Below are experts of layer 7 (counted from 0) of a mixture-of-experts language model. Rows are named router (the router's row for the expert), down (a neuron's output weights, with its number) and show model dimensions 0-191. Each number is 128 + 32 x the weight over its row's rms, rounded and kept within 0 to 255. Numbers have three digits each.
After each expert's rows: a language model's description of what the expert responds to. This comes from a sample of Wikipedia text that the model never trained on.

# expert 7
router:118149167155174149171094127152110169099147096131130085193132126072112180128127179090111131126141148069108176060081129146136106151139145172167133118121127182160087112175135109069101124095121164132173158139133103204111154142090132110137108125126118153173116116187122085149200085142154125178095142173166090178173148081200079110158063134129122132104152146071100066147125113116129119113102123102171157118092119111084121106106163088152094120142153154116124099169096096136140091095118130171142099078131109116084210116145171094184156159109119158096123089212111120050144118117116145109
down1:178069111105139097094170143151109173091106096146133098132139188087141062123096122167110103134100131169095150097101179142147117058118155118138127164079147181133151131096136131165174099185067100130122149087106146175085151081137135089083139136140122130045146085181116176146159149139107130151173079088127141107142130113173138140149115165147127087081155148134180101179140145123120169174124137076133104121195109154093161142156119094124139116120174117127106087091098186030107135146160185126134154091123116171109087130123095129080103146128084167090158090159093151149103087139125064200
down2:158109140123105115126099082095139129065127169100098133162098149128089124126090104054133118106114145125077136168170116161152099172085122135125140144127103091213086192126107093142143182131096148101107137153192153143068115158149105186162113163125103156130134067146137102127141094105098156119120147171090094133135167148107102079172177161110183106160095156108129128127181092084085073164128103163147131109087182077156097155098079105141140077136180101130205119145113121136127120114136093105119145099192082116179128061115090145106204096080132129040090128121102130110116143098080155107
down3:180127155130130077112129157135120199130144107140121122092154150140086078153117160150074113088098057079111185121130100188149144134116096148102161121155111125161124146178168120157130133145185185099130140112137108134161128133079174103067132126124156147184217173112104107110142153171129143107111153183134137088135166218176173118137098091154069125155144114097109144139136147111171124098062149135099126142106123129082150188194135135102128121106159103156119084156140221144139125109105080126156117148121098131110146175071137170102096180126065178139115074106165155168087058149132119141
down4:134135126097159132119174196115117110150088064122141108147071118172134113104142166179124098096143128135115126104161142098109132107155092079069100185147191216135129062097156089146080122077138123136085129151123148074135109118132153096140152153130120089121087143143097181116137123160156183083124133047095092157138078124130227148134127184174134151134168139124104149133162230100154161145137110050152183179092152131116113108107110152130149121099110118166119187132078083129154191151139130101086131121177146149100124144112106079089136139126119094136128105129201126121095099166117100126
It responds to: Music releases and years. Digits in parenthesized years and words from album, single and chart articles, such as album, Billboard, song, plus the at in infatuated.

# expert 9
router:122180184122166111130069146088154081088099185123178157095188138083080128143169154099128179151123102133111099127123099154107182157102145135105141082154104179190130134160085140135113138062140128125116149114109142182095118097101072145160149119116111086129122131137147080066087112135132116133159157165219140139132168108139086122145116118097178152115106121187168123121125134128163148169144164167135105136217083072155130121119176043113129097119104139132158128119200128120088153159088099161118106128164150116215114113120136132114164188171104142160124174064156174123107090149078099119
down9:126163184149167144123145104141157187126157137134130147158120103121074149203081125125089166064149127100126167123136099126180149166160131056133175162087126084134107165155130187122138112129123049111126179141158094072137144117151178123136127106149053127128120096109108131103085131171079136080104112162104123125091132143155192129168139112107124113118076185090103196164141116118128110094109179159136152112216123155124110111156179128152156139163160144153181116137140109128119106173050147170097171161197145073143168173163131160130137105160113127120130177135112088126197088126083102178
down10:121138141128079137155115186185158140193133116102056161185071097147093234106132158154091116147101181189095112088118143091120175155077135081130120171093098103121119109147109078096105119138054158086134084113176198119163086125117116160086152200099094130107114143156109080109171160110112131156122118138130091094140141141106165120148094134156119116134171165112097147155089119197139139192126114106072154105058054148125162071075121136149127111155123154093193135106081132121106156086172119092112146114133116118097123114102112161112128155121088139132082145163115108148136121118149174094
down11:184164100036130175128129150130199173130175126099087158104105150143136146105148102128129126141126132116157085181121126142168165131105186086175120164148119101114140092189084162130117187082110083074116124075123116170142154175103141146208101071113159205129113146092112072102159117088163122100087124091184080082107109144090127139105143130153125093130139095143122129117130134103110150191072117184123155098125107144094075071104106116070163151107181101105145145106145125137117143149147127124134075069158138084073146097155133125129166088200108185145107114147084122158173150114133119084
down12:154142130166127158102147163088062141094127177093075186124134123146109117109098083143109098126199108160087149134185097123137133066131105105152086139092197163134162125103144138121099096091103113102050173150171114112139166127173158156131136181182167168115120109170087099161152051097129119166118107140073077192125129106132154162163148117091135098123134146079151152171084159168125062084100175089124128169130126179207111144160110143178098161120119104165160137091142095116118146113116188089135135091145027131129130090142140114147102145165173173120159124125104122120127161184135126140
It responds to: South Asian name pieces. Syllable fragments of Indian and Arabic names such as Singh, Bh, aka, plus of in names like March of the Artillery.

# expert 12
router:136104092148154130139105151073176066121092245118088110139126140162117158070097149122120103129124130100159157130134097166125122081145161130115141178128064121180093092134102143136149188098092185163120125090106088096142124145081118069144190062137137142107136128162152101145126127087074122155114172126179106126104153128138135130159132113124122141113140098149161114087177119189119179078057159081114116104117090170128092206141116087075086126134116116126094128167189142127139155098088083110088088132060061124085155137149195151128075068103095150119112109171135110110115144119096114124
down1:165128127135127149119131132117134170164116125094120161167188156115103095124116126141066097130133111100104122148122169091156148111110060074182110145123102138141149151160101073150056161136089136151138178124107135141078132130138070116103155086106102181137166190161074095144142078095133122145138147154170089126175110106171167161113152115134134152158116062160133082184106148174112121133092132098129076155151086210174154070067138141145154169188136112182102134151115117136146118087166207109139077131054103159148117101178132140167097101150118129069107128096208160147130075160108117172
down2:183113114052087132173092117136102125124152162121093138114104102064082146097167117091073093088148102160100132096148123121152135109084113107111138156131160147090134169118150145133086137130142193170056120136115112114133107069084075112101145048153157144114104168146118098127127129127140107102127127189101115179169165125175162125119149157165171091119112158184093200078144117148092103075159145090121170218117162136169142128142081110169108116090139124128122155123127106121140178104090062103144129185138187133153074109120148095113133146109144094150131084037129082086092108108149132200
down3:089117128105139107174136112119177104133135137108199179166177177140094216128131142092078101078131097068067052124168124062190103176187111102130122117110179086166136158087085101058108120213158124126101154168133068143158123152160122164226158132095186164120133100081121130100138170156168152158127179165099117115187119162137122138091150083102137163084152086115114091121100091171104125174115102173179121163119151132112140114104090137126095119153127105122137145128171131111153119106133088161100103076143164140148082135132102135117088099151108111155132124117117122141151170123143104104
down4:094131145131128147115118117101125105082132149161124176130121099137194019125148181131156203113155178099115134132154115167142175151087068118120073110132138172149121148125105113125125180111094149136170166132129124103099126149136146133133118136153130115188114144156111111131183119214087129134130114193116102184195122099163070066128168127110164229142161144097075104139131094189126127073178135100160149168100152129079160083151170144117102163187143234156121130109139111064118116126114139101114116175102081132103126137165159131129151157152132139143178132155119125135104088099124126080
It responds to: Table cells and codes. Cells and separators in results and statistics tables, with country codes, party names and racing teams, such as ITA, Chevrolet, Votes, Party.

# expert 8
router:186155157150159165106168124137149114066091103170135069129095153127159112071105143125093108130109078074122114136152155135148106087184181152152156159137114154146152158118165127090121104128137140189136080106138098123110168109063096161099102152172132145121150120154158045106144168135117113136150167125114125126178156156178150113111096116152150111151081094083101158143138131092129084146109139120198108075122129145111128146083158124077064064144150160173128114136161076112087104077076103156181128105131103108115152128169128098214080190149035136146159139202070152084114107143143125139
down24:134128116170154122116149133101129072128156161166070170140097101102088131180146117105140178119136113162163142184142105058094139168154123126135169193136146118157150227123138077087117104067115129101092130119099082137102085120155127107138113137072142116129106087091116168122128079060099132112079085133129103092134146176119061154086074140129167125150104121062126064111095113167152095120145103119110140173125122123142127086119113115108053109190139129100119178161124061085179132153119098146142186111182123154178172112146099161120102132115131081172142078149154216099136092136167126098
down25:116118143119116170075160140143132110088110141150102145117097115111082102129154118176139098183140127118133147153153148209100143167145139198123135114189106206101106068102104157142110070150165137175079152111080143160096163138158071123145097173171139142140135185136135118151113080183188155163106096165170140129152111137053102116074136160140109140160119141128088117098100199111191123135085045117144120129071157161174171129150132106169162202099081120120099098146096116135139137106117165103045181134113065126125142144120148134143135135132145146112124081133152122088087124124065074091
down26:161121128140160134146117152169100078171134128097107141191150096167070166125159076134123133132112151147025075194145156110115085123086081118153112155127150097104099064119121102115112120154117082140180164040083127093131221155143150115125122174132170118101137107125132098116099107084123150150154118090165177152095060071128151119109145145126156165133152159126162124098121127151097139112108094142158108171133186102143106121100135117197112156142117167161149155121123089159161116171181116197084162099112107186099133164106120102138165129142183093142150170111057161177127171080156097098
down27:107124156121163106197178139155185081145132140116140147101166123090200136188099116168113138178087143141107129120111185107098157111120095140106153169108154159112181092101116127124133112090136144203076139138116132136138078125132154157135145097057079126133147155179114090174113127133095136116167140216170132118135073200138109074089126087132126093155082149074144074125149093148175175107128103159092142128185144192163115149140081095119136123109162170109102090118102183114120144120102131096163201172143095119132124113123068128105119124170094076144136101190053089092127112089152139107
It responds to: Sports competition terms. Sports words and results-table cells, such as League, Championship, Olympics, FC, Serie A and U20, plus cells and names in score tables.

# expert 15
router:109126126120099109118114132141119154153131011102102132144182170148123164160136135147127156128118085149125136165141104135102110123123114140125131152140120110110107144063152138174168112164152151085122116187157157098159136154177161147143178121122114192145144158117111179127124165106141107077083090121112118085102102107143187145081129164104127024105148119129095107160105146112110113136139136124139109104138058120122146125128156133118142104051150102077164102112087158178152148215102146113199140143114213145146137152050053107115183114114154147129122123106230112209138149117091167115
down32:165135131105119177084210164110125078178110156060150100110149104148145130138117116150162098202095099138122085121116113098148176164102122174122110108087117139209084122153096096140106192132158165179111119059155146136133170169191115122135153167069141110150143136154124177143042118163068133097176116117121144094161148104173139167097129191120220136140137144139077099059128085116154111208115185169138120104127152138117132157143121135154073158126128128120145166170117174175159110153141166106127152146152106107126103106119175146111162144119094135147144102117103094070094138106074116148
down33:093156118201161087117118110082175150109137111101130090181214169083117069109079103090115112130165137095147220117133125121106109064128092213093109082150077109088122126144177110122148209097160101148141183092119162142106107117104119168077124096091138118160148127117085108136102083086105143181170120118115091131143181110137119124129163108141190173138131131133127181200146103135115117132101097114124171159146095148161156136102131107143121184146093123154125144223093145110158108113143122121123170128079068099097094126074184109109094152095146161126123112169118123163118136151113072161
down34:115128161141115079087139106112128131148136115176160133145105159161100094098101111095109134148096113140164138124167068153206089091139068172123191101099093110133198116166105146191128165106198115136179132145136137110123150150127190099169129143114090127164159178161165155129118146098139127100095142124150147110098086113147125127139109050146089053114123140121091156157126110126137128112104107202154071050164073140104103081132150160146108124152171142167074102127113100155139163123094067146112157112119179121061135123117037081187132057104165072118127095138154103140135183137122130162
down35:137118156128125083156090120065115103160081142071130099080100188115153149126158133137147104132151128153153072094129186107184140090088142096094115135165132140140047120098183101093144125166149106090136127146104180102090114132142134117129125128103136099167165133147130067102069107161182126136149147127161115203052186131146110137184107086124109072134135106161104181131183207129109114101120167144098124143134140138126147149109112189119174131129144163154135102150187093095117118190135121085061172140110100082130154110083158092121063091112134172074089151147170116064124077123118092175
It responds to: Spaces before numbers. Spaces and punctuation right before numbers in tables and infoboxes, as in age 60, Total: 1.45 km, or accounted for 22.9, plus == headings.

# expert 4
router:134132110109113132123112153165104083075113147110158104156131109125036154101148092116100174075129116114092130141146189120104188098126172111141113132137121145194065081130108148094070145113087138139148168126148163162089136125144142113131134128134157117169088079115117158183150110157149169143159119202161170142171140060126098082136155079150156213125145159111176161147116121126097107118094158213155114131135161090117161125138120158088084154137153137151059132131148135180072109071138143089153146118153108131113108172119067122083133115146060092109139185187087186099125134116146043134
down9:121147157128115095124121056160128141144082051073145112132169108088127137132093146142145087140108154137083184147157140135157060103098137064100130155122121142138132137155125165123139099137144123128102144157132144150139095121098075120123170118138129127141155092144152153148136126132142026146135114141138178147120167196149082176179066070084130133099142056128113098160072155090128141097112143152112108050062108076119110124127141139156092159133072128094153187108148148152174136146157152073190161157135154154182109093040116109094111150133162176122179101193120182142123099123130187170
down10:211135131104116135136156163178127161061189094131127109119105160072101131187124114055129080123106087140112107147151163095124023127124133164121151110112161080118126132080117159099143176146138143109133095153117159122180158123092164064085080125059140157083152116101146116112075164140139140141103145100146134113151089105140149136137148074132122118102133095163125146080107152145113183131096146165083131089146030130111166083116106088084125137149158127145213125142148173140124171141189135127132091162147177117079104180172108148090222108106126089119116142141135114175118135150145118173
down11:121180087104138153146116092068086134128077148096153124221147089092136116126153153125147181119109109033142168102147166158132182153099170083186091115166089103182134182123100168131147120125150109156139060123147089145055066161138095086158123093117088083187174178155135129186122167148121106095177133084125153086156166127127133137131121131123126161115129098090158129107093188120117130166120120132152146128116155094090148088183125171160075083119178060131152128133136128156088137170122107111141121145172125101087099181103165120096096109132104144123187159190105087111092142099123134093
down12:132099163089110135120101164100107080144116096082104155116142089088129089155076167136141178139094117154103176118105173145039112125087142132099076093165129163131119122131131093099130086147127123165093091155174146177155121104108146128049210157099092075120094156121105185198126131110097125110170132162056134125146117117164165137081119167105156113134081155149138041124139159158114092112084126103137132085114148136130177083114117082162118139098131211078153121138124116122134118087135172129113050115163162104174120077161129083136143134166113120110136092181111070113143109089107086058
It responds to: Taxonomy list fields. Field labels, author-year digits and line breaks in species and genus infobox lists, such as Type genus, Synonyms, Fischer 1884, Drury.

# expert 13
router:120099131133128135135158147066123140133135255108116126108082075156164110164146142122112121140111118146140104143161186115103140168130104092123159121112132130132098125158162084104112128168140111131126135150112124134134127116135147141075095110059180118129115169145126159105202182183130105150131143110107160108163119184132133114109159156143111252146115130159108119091083146040121170147139141125086160177137192157119143114139129135119094063238164145181094156132134095120105133125165117139168109111119051123116097104173201159137097126143120114124115111076124091178104133190151112153
down9:124134112152105161122143109186143116168066123106106132145112178150081120160138102089164126151128090151179138144120127097117161146193140110126110115075154181075140138119098144057113164132138130155143112148073132177156140101144050068154074114126168143124112134173148123127175175160146098168076075106081057100168108167124096039146132169150115103099090098139199140097140136146165126122148188062133086170127110138107110106175156099204078095110139145133095144156172103108086165114128128141095061107143123190143114154140195151154102073110107130138129106138139162169103125112156075115
down10:113127150148136125150122155096101178138146102094156098171102097127150133087104215063195135097127114153157125171150141234142192115117078137131089127107089091150117168169136124137123119156132082160193175110125137150180189113118121126172133139142160148115118140157112116126125109171137137156077178167110166170167123155125105085142160143057125071089197145164127120083107124128157127101114165138172115132130133192083162105078154172098118103109094124141157142091153154108113096141169080110176098133154092129115075115126080161123098162133173090108161147162066112145147154071202097177
down11:139120110101138128055155083131115109155203133151175102174076158110100153122125136160151110122145120145148150065150126151083096168172052077091103122141138106129146085124174109085154069102102100108108143113099085150158123127120108128141139115128107143095173157099115092156146188169153123195097159047144078170136115143118099178065176162124099104130187169124083157111093153165118123105111146141114118142152084234155116091152106130106114112177146087132088180115110190163123123140192166132154121108129069118143079084148091101135094134120104176120115161113124088075167129181132085117
down12:183098143168165134080100135115160123162114121122168078145125135146158076159100158115119140152116167127149126085178120111126127146156115121133118121085089134124104098091162114035140111116157176118108160144139154189144121094169110134136078125114077105137106074140145131135129152154063142082089140166077119189133168134090086117135136130139098171149110137135187193152164116141103060133123156049206104148140134116098214113176126114150117161106088147108082084127118115124118197156194106094115095151140121147123077107122176082097169096049136155131155114147079113062061080140145127110
It responds to: Biography nouns and verbs. Biography words after He or the, such as served, graduated, studied, footballer, journalist, plus the Genre: field in video game infoboxes.

# expert 0
router:142149101098089135134123141156176110063064230157159091124117106112089044155139110124105118112114167091129150142096210117120136089142150126176110131068110097180112083093093133132129121065081134132125138137152073107100136189130124110095079159104121131127118139085089094164125117168111159241177136105173168171116155135132139140129133104115138210137127138086153177117151135120095114113128129130156114130149154160114131115099093102079088105149040126082150137113099139140112165125072113124122093128176093125162069152162209164116106129116123142109150183158082155150109151075122138113
down9:135114089119156089171107150136145125180161148161130138073109120126067114092097093052106116127084095114167142115134148161140103089109128115179168061113092174089156101130143148129153094103140130145056189090164159142116148111094137107146084091159108113114092182182167158129195119139161091151133192154111166104136164192117058165138106144162090161177178085116124145105109148113146190100088120154138125148142100102139157078076111107111159179153122126111143079115090103116122117069090163170104079169121138128103111130196082146061090102091105108186123102161144128126143112170190162120
down10:106146075095044134124095124119128087144117092118108065134156132102132095134111140100095137106143140229152138099093129115096155141113083127133168108123150132110105184104133119083170045153107102118162121093134115090128088132092101109167142088116138150109116092132077098099173109081131114111142098139138075150122146135075132137123128143142098133215165060155153135184127105138163176172188103089167104120121167118174178129111162129119133142103102159105138099160177139169097123194115185104083165157047165105086104146144074109133150092174125092183192105116176086152126155144142133191
down11:136126159122151163149156108157132087202075134159172116157118153184204128140101177122125150097120154129128141153082125131124121155152080131105122097109080097115132160175132128117104136145108119186153177109092095178102109124081140153112169138142117133107128087158118162110098159118124132162146121124137174101157148114073108123174148114132102129134196090133136118141130103206134124142169159179130165168142069111137127194094136192149137100137179127116119122080082091181126142149136086154189097160121078073139145118140222092177087181163152142188101164150201046097188105162117140095
down12:104114089149113147119091152134115124082070095123183088152159086105092137099116150115172195170088173143138138151160147115108141183114105157149121137088127128159132098118070156130122172139155166134145125093130123171115166137114194110139116127139168113156124131117204152206134107123073081146119164115110129144161123171165085128160188168016112108085107126139096093172173136150070064125098143141134096170115117164112156072138162114106113173138126092109158198141181096089152099132155118091118122180095134143179171114171096164136157076152106118098144153103038161086112123087114143110
It responds to: Word-final suffix pieces. Inflectional and derivational word endings such as -ed, -ing, -ly, -able, -atic, mostly in descriptive prose, as in hol-ed, sculpt-ural, versat-ility.

# expert 1
router:159110175186212124107138103062123116112066195091132096102164117102097123055147181152065114134132171113131125142144208154132128104137145102134208176112076057170111117101116114122131129145112094173139152075086103131083132103133169092117115093121115106110180147182132047095135121106099166135118158092114107100108080143111124158138088085143179098130136104102163085122138111172126098145190125106140159112162107119138114142151125141076096155172098142141138114140184131051109122124099154138097108102137086134132165111178147079182122109148115124100149176190135149135170129113108164207
down1:141113172082113073089096115126147137092138122150056116131143167119122119089122093103141178153183120154169139078180173167131127119111163137152041142122146084106109151094132130088161132150069111117164116120132073118125120061074102185113087152106167132143084136113177177148119119106139106125078087085142142078111134153059118209162066125155162094118187112108100149091127155117141182101128124114114097139152125102126095098086101172165130178179115153156100157080103097101126124091129137154147110137161167079115145065201124165125134135128024117077088071121113115109115158142137121141
down2:164127108152162112132067146126074198150169107060108136119165164163157106093160148152159098150089093135156138065150095070072139128148140090187102101122100138133089126133130127166083158155116107113154096154110125184192056134153165193098136153150064085116119117166159122130112107096086136174135184134120177067113136072131115102151162141110131125120123122171099140081118141112105078131104162120141109139135163128130165120136112116146164073065078077115052096073102096137114143072115115128169112073109154158119084126115109101080117105148130212178085121118138138083166111132097125065
down3:126118176086170112125147125145142111122150121029151194117097147156181069117123129113098119122144126153140113108123143143133139143120162124177147116110094112151147193119129184115142120092057137175142119129060116143132145087090172178130126155120128071131112151172168143102162114152133088178170210102147077082090146123141135067139073075143114174114134149162134096151158125171136130076131072160144124119114141140161095060169119186204095139142086117192115110144109143175118137124054096141106096154088148129062125132088143136122093161100100086079118119120098072101088163074104099161
down4:119142155118060194118065116146088111119148117103058125120127150149118079106142158157123093085141126132106090136121110144132131167120183070085179127219155163082119117149130087154134112187094143109140155151140113129159136143138150103101099097178065137143106197140100095143081123123142117145144115032162175167095087133091108120097101149155138129162155093147148124077125137099135154145136098078145116166076225126107142115175144126122101168103157124136111087138161201117170109177123151165174184112143094185111164115047098165111123164161112133122121099192164097112150084122105126147
It responds to: Dates and list dashes. Line-opening list dashes, the word on, and word fragments or digits in dates and birthplaces, such as Born: ... 1940, On, Fremantle.

# expert 11
router:100106107092097146138125070182093129192146070159121125125066131143084101129096088124150123148133214126102125113085095112127142132102114123111160137106139109000108151178166123129170124105116127078128127070104129095127082087105112175195095167207130091129149077116114122120055090125126129124105152074090124151125139163154098116153188131159092144132124150152097129141137090186123130079105095134099127124140153120137139137121089138179091180153101124122124107126138148096155093101164119102040138143111119118105124127145155142087114096117160115135161103106161095074136109142151119121
down1:087148170143114133101103179106152173124155109107122158094140170127144148103144215142141141119130133110163204089135041134146097158109153113136113076144087105127124130081098097092120135157113088134093100122147138062106097116134124086097159100154162102115098169169117130129077105094087145170132118125145117053113108078152126132204134146089130101123139056144147072159115099139153129157100152102155093159145191099095174136101139114125081126125091172209184178174112118180167065130159135139117136122079110110071109161066129083091146190128170128118175095177151149105152157076110114151
down2:187142171113149156167103157116158091149167153125121146093143070114115098010107075047150151111144126152128051171128151072145193110100092148057144102137125135038152152077164122152138138142133099128144132053112087150113113143117119163162086112129137112130094087092124119185097092110118149107146090146105119143139129114149088159106130109092095143199150122127172135167107085083074120167088169136127163121097107140182160088163144107125111119129113169106139099090165092131178168151156090155095138095119115111135100127132186163148131121157193115090100095154162134095108201127096113146
down3:125116098124102137174088103068141156150111120136183123048167131128128118157139102068142109126093139153218110158138115101190216088167078148141114107116153118156100159117122169138123112126147072146135128165071127123164168157107093129130130121125163113117115106131123177150109114108101138096101117124162146146107085080183041120140104112168156139110129123099110132102102096158136127136138154152146107130184186139105118096101104169121127089172114155119142128175105130102137099130153111167109142161164053095138121160162180102156119166133066084107132103047010160112030117083138132097
down4:132101144050181169115119150109149153102149114111105066167129128138149103109124175148111074166137094214142175162118072151150063128098123109075169151138084102051086121104223113107124160122104103099161118115124105188132132094054112179081125160131127112112086186166168153123181112104174125126141132144148141073126177096173123137150150090167130134089150129111093087157155090157134140166135165143078114093144074080183132140086141108146098165122173180112138103161134110148202123140114177134093142117112081128091099166096082145118095123089111130143135157086150173152128112163122136089
It responds to: Digits and infobox fields. Digits in coordinates, dates and figures, infobox field names like Country: and Party:, and mid-word fragments such as gust, swallowed.

# expert 14
router:201167180125187161170097147109122157127141179134161156150110099144124119106147163086073061119133077133181110136099128136128156114118142133098098111078125210211096148135104167102080154154147165181132191128127113165083122190088101105113143170055092112180089146122147073126131162080157150167137113137109133139161089148080121164089091127143125187145149120089190155124119130209093093137169123149166090105153149136108115150108144145139129146193150176144115107145142103191167096098157075156113106123165149129110124155118171101157112156116087104206115159143093137092149117119139100091
down1:153095130201141064071150128163141194141110144177124091125122104071080089163152172140134077110135090097099156137112168110098153098139126126091144171127060117112179113135117122090165126118154157114179145132130125129096049144177120141082125143181126162146096171109141126096132169161139149125147150151164127123101149137123109077127097144139186143114181179078192116159161052165149184114158129188144133102123122171151051137133116095187070106110125129124127143092101141139143128064117113116115121151170103180150181071107129132114101133077152148094132144169047154140109102072145065107
down2:086125046111182112088121142137128140184134161162151119069174155097209138123187108090135082119122146138097106108123153103137108131164113079162115113146191106107121175108108144116179128150150158091173151104146152127113155131142119185231130137153058138215173166161098081107150098143112129156126096115112120136149126081116101115172147136151157162122163116101102124165096111148091134122128114164126086134112109221120119113141148107181143141169134141065170121136115130132180107145089055124093118116145121145208100121140126165103102168068155136135160111106082058157125090164127069102
down3:112146185094133130103148156064153165141101138143142157128121098177096100073190126108119081168123104097157089167110138200110173118074074140176143116105154173172117128132136158101086164085118111095121111117142124106165138144103161142158115126141055139119143128090085088165117150106087134153087134115169135106097087149127132103123074144127155130169100129183117168157157115189043149132169136167161151102167138136097108126090120136178128085142118140127156129105049097182085134135122156076133105128178168139128163131226155137159131153158095146165110089129104147178019058142125139137
down4:180147113157129094183099127136080118091120099170150176147129042125075074094108139170090200136084148116142097110203176113089145107123139081223155153181147149192154155100121158059141151139176141098158116144150096156100144092148145078114129130104144132123088089124147156131115109137175129150156103107208123120130124153161115167091115088153088146131118164099149148135150137206168151145197082135178149124107121136142148156071115122141145148137103137122114161186190143105143130128090091141135085127087139117108142156134084124119146116169076101141099156228060097122129107139124144118
It responds to: Quantifiers and comparatives. Quantifying and comparing words before nouns, such as other, more, various, most, several, plus prepositions like by, to and from.

# expert 5
router:177120133109175124173147174110165127069157102110168128161043086106160131083162119086134131158124146119129147141104146127162087130096147165136103157112163136186172130128098127128097101107124088169138102114128180191135123122161167079156142155055143104118151125100182031098181093120095175110166150083229171159139115110178128133160123133138120121083125148083157168077132085166109136160101143110098161162144096041131135097123091153111135189113102142142149134169117130137163107167092107151064153155105126094136112161143152164149144103114145158135199112174063139116121096100150112179
down1:126147138123111092168102127119080105120145134159104127054125106181074107139119142062191127131166166163151144111139088120121112162149114092082168109095157110121138146121125088118159080145106125153145171154092104100157140133188066107113104129105157130137183150051130111142121166179117065040154097047074171119144121108135104111104163136140103122098074212152084174084126118159136150101075095099078142166120162140138146150147134099126121141176123180083135164157139148159152128119121149128125084160120117102162084128083155130123162175168141134053183114115071111186164127167185093102
down2:110109085118133135124130084113146185149128111153101100161121129135114063056129171136132158134109090098170115156164135127208118107128055092172087134147091139089187127118121177096140153170111092171166080148065130126107138061127108162141142136097178101124135138117138155082120116185108057063126142116165111078101155182159124155172090103127122133130083095144138173089135085131142110146122145119169175168133134135162107133160093188086113169089101152155136105137106129200137103137107100136057078120149134146202126195144165129188125100123182095190184149119120162083113122097119165114
down3:164135122108120162091096160143080112168144130139125065135115177193174148110105155144144159148136137175064127105161111169122193119066152152123169098111144106070078072101133116079164105128074108123129183178097104124130113114198178116102091078099110189127102118099131065115133115108146154145109120093111134113157155127136131118137139132089112156120163155129104094091099109079140173124085111135222177120113103124185158156211100176153110135167094114104092129093143089059142124149143176100197108142116132130175159184126084063092163111132128128137112146164138129120170128061115096093
down4:125112156179155143131186087115184104125216148142188143098132096109120118191132105123164107149106114093139166101137147175137175158094172126143145132162109109255122104085112165141111018105176123120138104169127098085116179100166117121082150132159145150121119156030151074115125143098156077063137150125127117168109121130109127115131110105130150098089089162140093120120165119095105125104117170220130125104140096106087150199120140130108113157114142119163117082158137132121159164150110128110124146159109138093065127119121101123118118104113206093092150147095101169141121160119113129137
It responds to: Locations and route infoboxes. Tokens in geographic and transport descriptions, such as is or It after a road subject, Tracks:, route dashes, Built: years, JPL.

# expert 10
router:140088124130145089157151107137167050119085148102140129130207152082136159122138103136133121124129128131158118116113173086179085099134118092097054114141099085160140133197095154106150150131140082152124106129082100132133163175132124181100160112116099169128103143157140120136121095082136175119141142137145157159137157110034133146237178132094142225152162117109186113114164118176170178131162123157082133139131157095191107136139128113099164171168123144154166188131138114084119127097095114155044128112107122154120172169150132098147130139120125139134128123171020122100197122151143137140
down1:128118149160062152133047117129132110108118154191099092135163223163126100118114109161161162149195106117164170105139146147077172101173106127119135184146071106091153157089126085212130074124156185155135118132104112151110105090136130120129176116117127159157105145133156114123157120091135148160055104122175183121109106166076131145110096123178098082159103116133151152172209117157128094163221161163095135177114140133134109118177124133167186118150122108147109165059094140084124157165139154144129167175149159175139141145126141124085166132115175137170121161138180150101147111097111094139
down2:159058102132125111129149115119187095106128065167104095118122105069063143133146163130075072178197161107076129165150145142160189134120110153098185140125143144131126112149113145159102144120168132138147132169174178166099143129141139129160099136094067111041158082160084193114093112113130127118149120149123116102167140077108115089159103138123081182120073143141143166168177144126164143156174114159113071112094081148125211130170143100079125148134063184123110160144083092136099094111101166116064117111132089128122143174136057133132160118122098116084135068155088166131100115122135149168
down3:157160086107171129137169181095118125135151107155113141097130104132120084084158139158152113177082164155103080113142107125164174103161159122116140132097146185137150142170083146158108191148094133129141091088114136086092127127130125115132121127198172130119075156145158167218100112139205106145137108161120120159161112129151078162127130104143145122080164176145082126158129094131104159097121172086135078108147145130158158165087079071099097170153066154100108147149169105138203154172115137140073156114134089108143093133137137051216148096130119065195091115185077074101154118141103122121
down4:142144113114130131158148105142152096120083152150130113090150082129176152100079167197128169132086143180196128127159158078095138139148128118174101129110100096076106133157123163160107198156111064094133142117156159118062157102166100147111128156127099078171096144139158124151070123130157151147150155156115099125128186115131083173180153114072100117126119169151134067153111094119132132156165160076092079126091099180096179156124142032160083097157089099148153150115143203151108132102150154091112123121099163145174160124191125089118055150136164124077175120126085085115175078125104130151
It responds to: Family and biography nouns. Nouns for relatives and life events in biographies and plot summaries, such as wife, parents, father, plus commas and infobox Position fields.